Experts of a small language model: a variant of Muon for the experts.
Below are experts of layer 2 (counted from 0) of a mixture-of-experts language model. Rows are named router (the router's row for the expert), down (a neuron's output weights, with its number) and show model dimensions 0-255. Each number is 200 + 40 x the weight over its row's rms, rounded and kept within 0 to 999.
After each expert's rows: "comes before" lists some tokens at least twice as common just after its tokens as in all text. This comes from a sample of Wikipedia text that the model never trained on. Tokens count by the router's weight.

# expert 111
router,248,232,180,141,213,224,182,190,206,150,170,197,195,171,200,164,142,219,187,139,175,194,176,203,225,289,182,129,203,107,113,186,246,137,211,230,191,181,185,231,181,170,205,203,241,263,219,190,228,219,161,233,204,214,143,287,216,163,160,211,167,184,193,80,164,268,192,232,175,186,250,160,173,198,226,189,205,221,215,192,186,115,160,198,195,204,241,196,229,163,210,200,188,164,223,219,257,199,206,236,150,206,177,252,192,222,171,168,236,180,241,162,191,113,158,152,249,266,184,208,189,226,191,159,202,165,222,266,249,197,219,286,198,250,114,271,222,157,231,199,213,135,238,145,209,161,244,165,215,141,208,170,135,153,179,154,252,201,202,245,258,250,93,188,207,161,205,154,202,158,145,200,193,239,206,198,245,215,215,172,223,244,179,159,137,189,142,201,256,147,211,246,149,196,157,139,269,173,200,197,186,126,245,186,203,248,197,191,182,250,202,239,262,232,207,190,217,178,260,146,255,113,235,242,201,221,210,228,172,273,276,278,175,165,165,166,199,224,263,157,318,221,227,186,213,189,269,136,248,174,208,266,212,188,136,203
down0,228,194,277,190,191,199,205,238,240,239,152,298,200,178,299,180,121,159,228,104,162,220,254,209,183,151,213,207,179,126,180,152,146,202,111,228,246,172,226,136,181,205,206,197,247,192,198,179,135,216,98,258,204,194,231,218,200,214,182,180,214,194,239,189,215,158,227,272,247,197,164,240,146,213,172,147,239,195,210,203,216,205,221,166,174,179,255,144,226,177,194,154,196,198,231,189,185,197,194,229,209,208,142,101,154,166,212,234,210,222,130,170,190,203,225,171,210,175,311,222,231,212,295,170,191,199,250,150,276,219,184,232,240,242,249,169,184,202,150,178,188,161,265,201,134,222,241,214,214,198,216,263,189,207,251,217,162,218,177,224,264,192,234,272,278,182,177,245,171,251,153,160,227,189,225,232,217,211,208,188,248,226,169,134,269,148,219,204,203,204,174,170,205,235,192,217,198,202,193,235,218,216,193,264,170,170,167,175,221,168,201,197,155,231,87,212,235,207,117,160,207,181,164,164,240,152,229,209,130,186,268,215,116,206,253,176,154,169,120,208,230,221,252,150,189,118,189,200,249,212,191,222,63,266,174,198
comes before: " |", "1", "201", "200", "2", "0"

# expert 35
router,181,308,169,175,219,158,196,215,185,155,230,213,202,110,214,268,222,163,227,220,168,192,283,185,166,228,200,208,187,211,174,201,203,221,230,124,235,175,266,155,174,203,195,193,203,251,254,181,153,233,229,221,176,143,244,228,180,212,185,142,174,194,222,227,249,264,183,238,111,214,187,269,224,154,173,225,132,194,173,194,167,163,261,189,155,189,274,184,178,272,111,220,184,257,262,189,173,196,124,165,144,196,121,203,182,170,319,186,232,241,178,261,190,233,153,230,300,231,145,195,165,202,182,263,206,186,152,232,217,275,187,204,161,195,84,218,213,177,167,223,282,214,229,190,274,144,205,174,240,198,117,155,176,147,192,178,142,198,255,192,253,240,160,168,204,159,225,262,215,193,148,191,184,256,231,200,162,200,187,174,188,238,274,131,221,207,197,228,202,188,228,225,205,214,156,205,279,127,249,187,221,121,191,257,159,232,166,223,170,149,212,178,199,242,211,185,206,244,271,193,163,180,159,193,187,320,155,161,215,214,233,229,212,240,185,207,258,228,224,242,220,172,195,197,202,173,272,202,239,217,249,228,177,234,239,215
down0,231,224,217,228,215,207,175,197,177,180,154,199,196,153,144,193,151,176,181,197,147,142,222,199,178,198,190,271,215,214,134,201,249,236,165,243,233,234,249,188,177,169,179,115,243,188,186,235,238,195,103,143,171,168,242,191,166,221,210,163,172,174,166,213,184,198,244,164,133,140,244,189,224,289,198,186,157,263,197,206,117,179,193,196,267,213,304,273,247,228,171,223,258,112,197,190,175,147,219,201,196,160,244,234,214,242,139,159,146,277,180,206,183,193,135,200,232,216,255,169,90,152,191,196,178,257,185,263,103,219,181,225,167,194,164,242,248,178,204,223,169,209,118,226,170,188,178,202,274,204,176,232,195,188,207,237,214,227,190,192,163,164,265,190,202,194,165,199,170,190,170,203,149,269,224,163,143,225,179,184,168,71,213,244,212,183,188,290,255,187,186,177,253,186,191,206,189,232,247,204,256,87,289,146,223,211,234,236,149,209,135,155,174,171,280,279,128,209,196,198,235,157,219,153,158,199,196,208,108,244,240,181,138,164,227,230,194,208,247,196,175,160,214,221,192,169,227,198,221,233,189,222,218,215,152,153
comes before: "0", "4", "–", ",", "3", "6"

# expert 47
router,160,263,201,189,161,198,230,198,214,188,211,177,207,204,167,206,173,170,223,254,118,240,201,138,214,149,232,159,183,265,183,211,120,223,106,164,225,189,114,204,176,183,141,165,236,157,212,186,193,186,254,174,127,219,110,227,178,184,267,202,131,198,153,147,109,187,170,217,179,209,114,228,157,214,250,203,169,156,167,193,236,170,224,199,158,195,193,217,141,149,189,179,191,124,259,210,205,249,228,186,256,242,197,185,182,142,174,229,206,172,251,135,266,148,219,216,205,244,160,141,205,172,220,201,201,206,189,330,85,205,135,237,130,203,176,228,162,226,173,198,181,239,188,224,219,205,230,207,161,255,216,232,223,182,193,202,187,158,209,186,217,226,141,280,185,204,173,219,187,262,159,172,236,253,133,265,276,218,250,181,221,232,251,193,203,266,152,175,181,186,231,242,221,156,154,184,214,187,237,211,183,228,167,198,185,289,172,240,185,139,185,220,322,199,183,169,208,237,154,245,223,176,203,188,215,243,234,160,198,199,248,263,210,210,192,149,194,291,196,87,203,255,167,179,249,262,165,206,212,171,292,227,188,216,214,166
down0,172,178,222,225,178,205,194,200,225,244,129,200,227,219,243,117,212,195,95,181,250,220,136,169,202,246,205,205,183,189,186,183,156,213,208,250,221,245,257,265,237,207,189,228,189,224,164,176,189,190,282,144,228,218,219,232,174,187,182,216,214,274,205,140,254,159,129,233,189,130,200,212,276,237,142,202,249,202,247,229,136,272,263,254,207,212,288,191,178,157,120,202,232,306,210,204,180,215,217,237,219,193,190,263,208,164,310,215,219,130,256,231,102,200,235,193,263,220,218,137,211,173,226,210,282,185,253,200,251,168,200,236,201,238,144,200,131,187,295,211,181,213,167,230,162,224,146,214,173,261,166,152,202,252,186,134,129,245,187,172,257,170,172,143,183,234,213,166,130,168,222,160,210,170,192,167,190,277,165,165,192,189,177,150,223,186,293,237,289,235,214,181,196,197,226,135,170,173,208,193,178,213,197,190,137,184,166,210,205,253,177,130,169,173,198,198,201,215,212,200,211,234,194,155,151,228,192,292,159,247,252,200,228,227,294,238,248,192,215,208,252,150,213,232,147,169,180,194,208,171,261,198,228,235,183,160
comes before: " the", " was", " a", " he", " is", " f"

# expert 123
router,219,285,208,229,186,221,218,201,189,175,220,183,175,156,214,234,222,154,221,248,219,223,206,178,203,156,302,258,172,269,167,177,132,170,131,220,167,141,213,138,210,119,192,179,214,157,244,222,119,200,231,252,228,209,186,174,93,217,260,142,149,228,169,199,177,195,210,234,243,163,151,219,124,251,215,236,220,173,147,201,270,161,124,215,136,215,202,138,109,205,184,151,208,211,265,272,203,269,225,195,196,242,220,172,149,260,257,255,294,224,229,167,263,151,205,227,229,189,163,220,188,195,278,193,206,230,174,211,205,195,256,210,242,128,129,247,178,172,231,224,196,187,186,199,229,209,235,242,158,236,213,175,210,205,221,191,236,164,269,158,203,257,138,282,193,266,221,227,203,232,176,108,259,230,136,194,197,154,203,151,288,204,181,169,216,207,187,197,198,182,194,169,230,179,175,181,235,139,191,139,221,194,205,203,120,225,138,198,170,146,246,219,293,173,200,208,243,208,152,216,189,165,167,248,209,235,183,192,148,208,257,213,208,284,162,150,160,189,182,196,168,263,220,237,154,176,191,221,100,236,216,207,164,160,243,199
down0,233,101,225,198,184,191,198,224,235,226,159,244,164,181,184,199,121,179,252,230,175,255,251,234,214,221,198,244,195,228,173,163,141,173,244,132,164,168,211,259,168,231,184,145,227,178,152,218,158,225,190,292,247,214,278,191,168,199,219,169,221,200,210,225,178,229,215,165,202,190,145,207,157,152,109,181,163,234,246,187,190,213,189,195,240,202,219,260,161,188,214,202,145,199,171,237,238,227,175,237,192,208,239,254,199,99,246,225,155,191,175,164,187,194,171,260,226,268,230,247,230,184,217,242,204,215,217,177,232,265,174,144,221,208,255,184,258,219,146,114,264,194,182,282,229,175,195,142,186,245,181,216,231,133,141,176,178,131,159,156,215,199,206,253,186,164,168,151,188,192,114,200,344,245,212,254,219,161,235,183,230,271,130,203,188,271,149,176,195,161,193,212,178,191,199,187,217,171,171,237,166,241,195,161,219,250,183,294,146,132,281,199,278,124,188,167,186,201,171,196,118,188,169,191,226,222,161,123,282,191,171,180,255,216,214,194,156,124,231,187,212,153,181,114,268,170,199,177,190,142,198,215,158,178,219,193
comes before: " the", " a", " and", " he", " which", " an"

# expert 20
router,128,283,116,194,247,175,171,195,175,181,224,187,200,165,255,199,158,232,175,264,166,210,173,200,168,178,210,204,211,222,188,205,136,165,162,211,158,232,135,142,233,188,177,200,159,133,232,157,203,205,290,162,166,195,128,187,199,158,301,162,216,225,128,130,106,235,237,192,202,193,162,194,262,197,239,175,193,173,118,175,261,142,202,222,245,197,189,238,131,133,135,174,202,155,210,251,117,226,163,142,231,315,204,198,134,205,197,172,241,160,189,186,212,168,240,228,204,285,201,200,171,122,249,201,225,222,213,239,186,194,203,206,185,229,149,234,67,171,269,276,198,166,230,172,242,172,266,207,156,228,232,184,214,166,216,180,151,224,190,180,175,256,157,302,156,274,172,197,200,234,223,97,207,201,131,231,242,154,238,216,201,217,240,180,202,200,195,180,158,210,186,241,247,120,200,167,130,179,239,196,217,179,176,173,195,257,171,240,245,133,251,215,243,183,222,163,230,231,184,188,170,200,198,238,203,199,245,172,196,250,269,220,233,271,171,154,223,236,209,213,218,208,200,217,186,165,194,200,126,224,245,204,207,166,233,181
down0,210,212,176,161,245,133,212,193,149,214,220,188,156,159,136,252,187,293,159,248,153,234,187,187,144,203,196,166,232,214,206,181,189,240,244,185,167,133,190,223,200,244,210,233,208,159,238,199,192,221,136,186,173,223,209,167,180,156,164,181,232,172,146,174,216,187,172,200,166,194,203,148,195,250,224,223,184,270,166,175,221,123,155,193,164,268,162,190,193,263,308,157,149,224,170,225,159,174,278,173,194,257,131,250,115,212,200,203,225,245,216,254,91,216,226,166,238,187,195,187,230,147,186,173,185,167,205,245,233,204,224,188,277,221,156,200,212,130,221,229,241,205,189,202,207,204,265,207,178,212,248,207,282,182,143,168,194,224,167,183,201,186,178,205,226,187,174,239,165,224,256,209,199,141,129,222,147,317,164,239,182,158,261,245,196,194,166,192,236,241,247,176,239,181,269,280,198,112,160,179,137,208,219,230,169,227,216,212,247,225,186,131,171,284,172,181,191,161,170,263,203,170,248,251,124,303,159,189,259,239,239,194,177,162,207,116,248,249,217,193,202,235,172,281,140,215,175,172,168,328,210,216,212,198,182,221
comes before: " the", " a", " he", " and", " an", " be"

# expert 104
router,217,211,186,189,293,200,283,179,159,226,214,234,218,173,193,279,162,161,195,208,167,277,132,246,224,232,186,202,231,230,204,216,144,176,228,202,215,194,141,204,211,153,141,178,171,206,230,268,195,146,192,257,170,182,193,170,229,210,193,205,150,192,177,163,133,225,191,172,218,170,243,166,245,186,166,230,200,197,262,230,259,159,168,196,154,276,211,199,193,216,181,142,168,120,244,233,176,186,206,166,193,211,201,227,196,158,240,197,236,265,224,202,253,155,150,189,223,329,310,207,256,267,245,181,223,182,196,254,207,254,161,235,149,192,194,219,201,241,219,185,205,205,264,187,149,182,151,156,161,128,238,153,203,193,272,206,139,165,267,218,118,271,163,229,139,181,204,191,195,191,223,75,178,196,141,214,266,262,143,140,248,240,163,154,164,205,145,204,164,219,203,238,201,177,258,154,199,115,157,161,244,216,210,186,168,262,216,216,239,114,256,195,227,188,228,223,161,179,195,208,213,172,305,217,247,208,216,162,214,197,246,257,203,188,205,176,206,245,173,225,229,204,156,222,183,162,265,157,220,191,168,188,323,213,263,212
down0,234,246,241,152,126,179,155,226,253,228,175,211,197,219,199,153,110,210,217,248,232,220,193,226,251,216,202,170,242,165,222,153,208,240,147,181,260,168,141,230,142,189,265,239,287,167,141,204,174,216,256,222,183,173,180,138,156,226,118,263,264,207,166,179,209,185,193,241,286,222,144,155,162,200,198,157,175,172,171,247,141,251,219,204,226,156,240,228,156,170,154,209,213,245,146,246,243,155,200,330,244,164,171,199,155,240,186,166,216,209,248,222,235,203,229,220,215,195,152,223,191,237,170,170,172,246,189,277,189,144,146,237,262,160,231,189,174,244,178,210,224,196,161,262,238,196,275,226,99,232,265,245,209,250,178,175,189,167,127,159,223,186,181,220,135,214,189,231,205,233,153,193,112,162,160,146,171,146,251,213,190,167,226,235,200,243,254,222,178,173,152,152,258,202,170,150,163,110,207,244,293,218,198,168,177,236,214,252,193,161,183,144,118,232,183,230,218,193,220,174,174,211,211,248,205,178,202,282,270,209,210,198,180,230,192,165,198,149,196,269,176,194,274,241,217,211,166,182,158,206,221,255,124,232,216,255
comes before: " of", ",", " in", " and", ".", " to"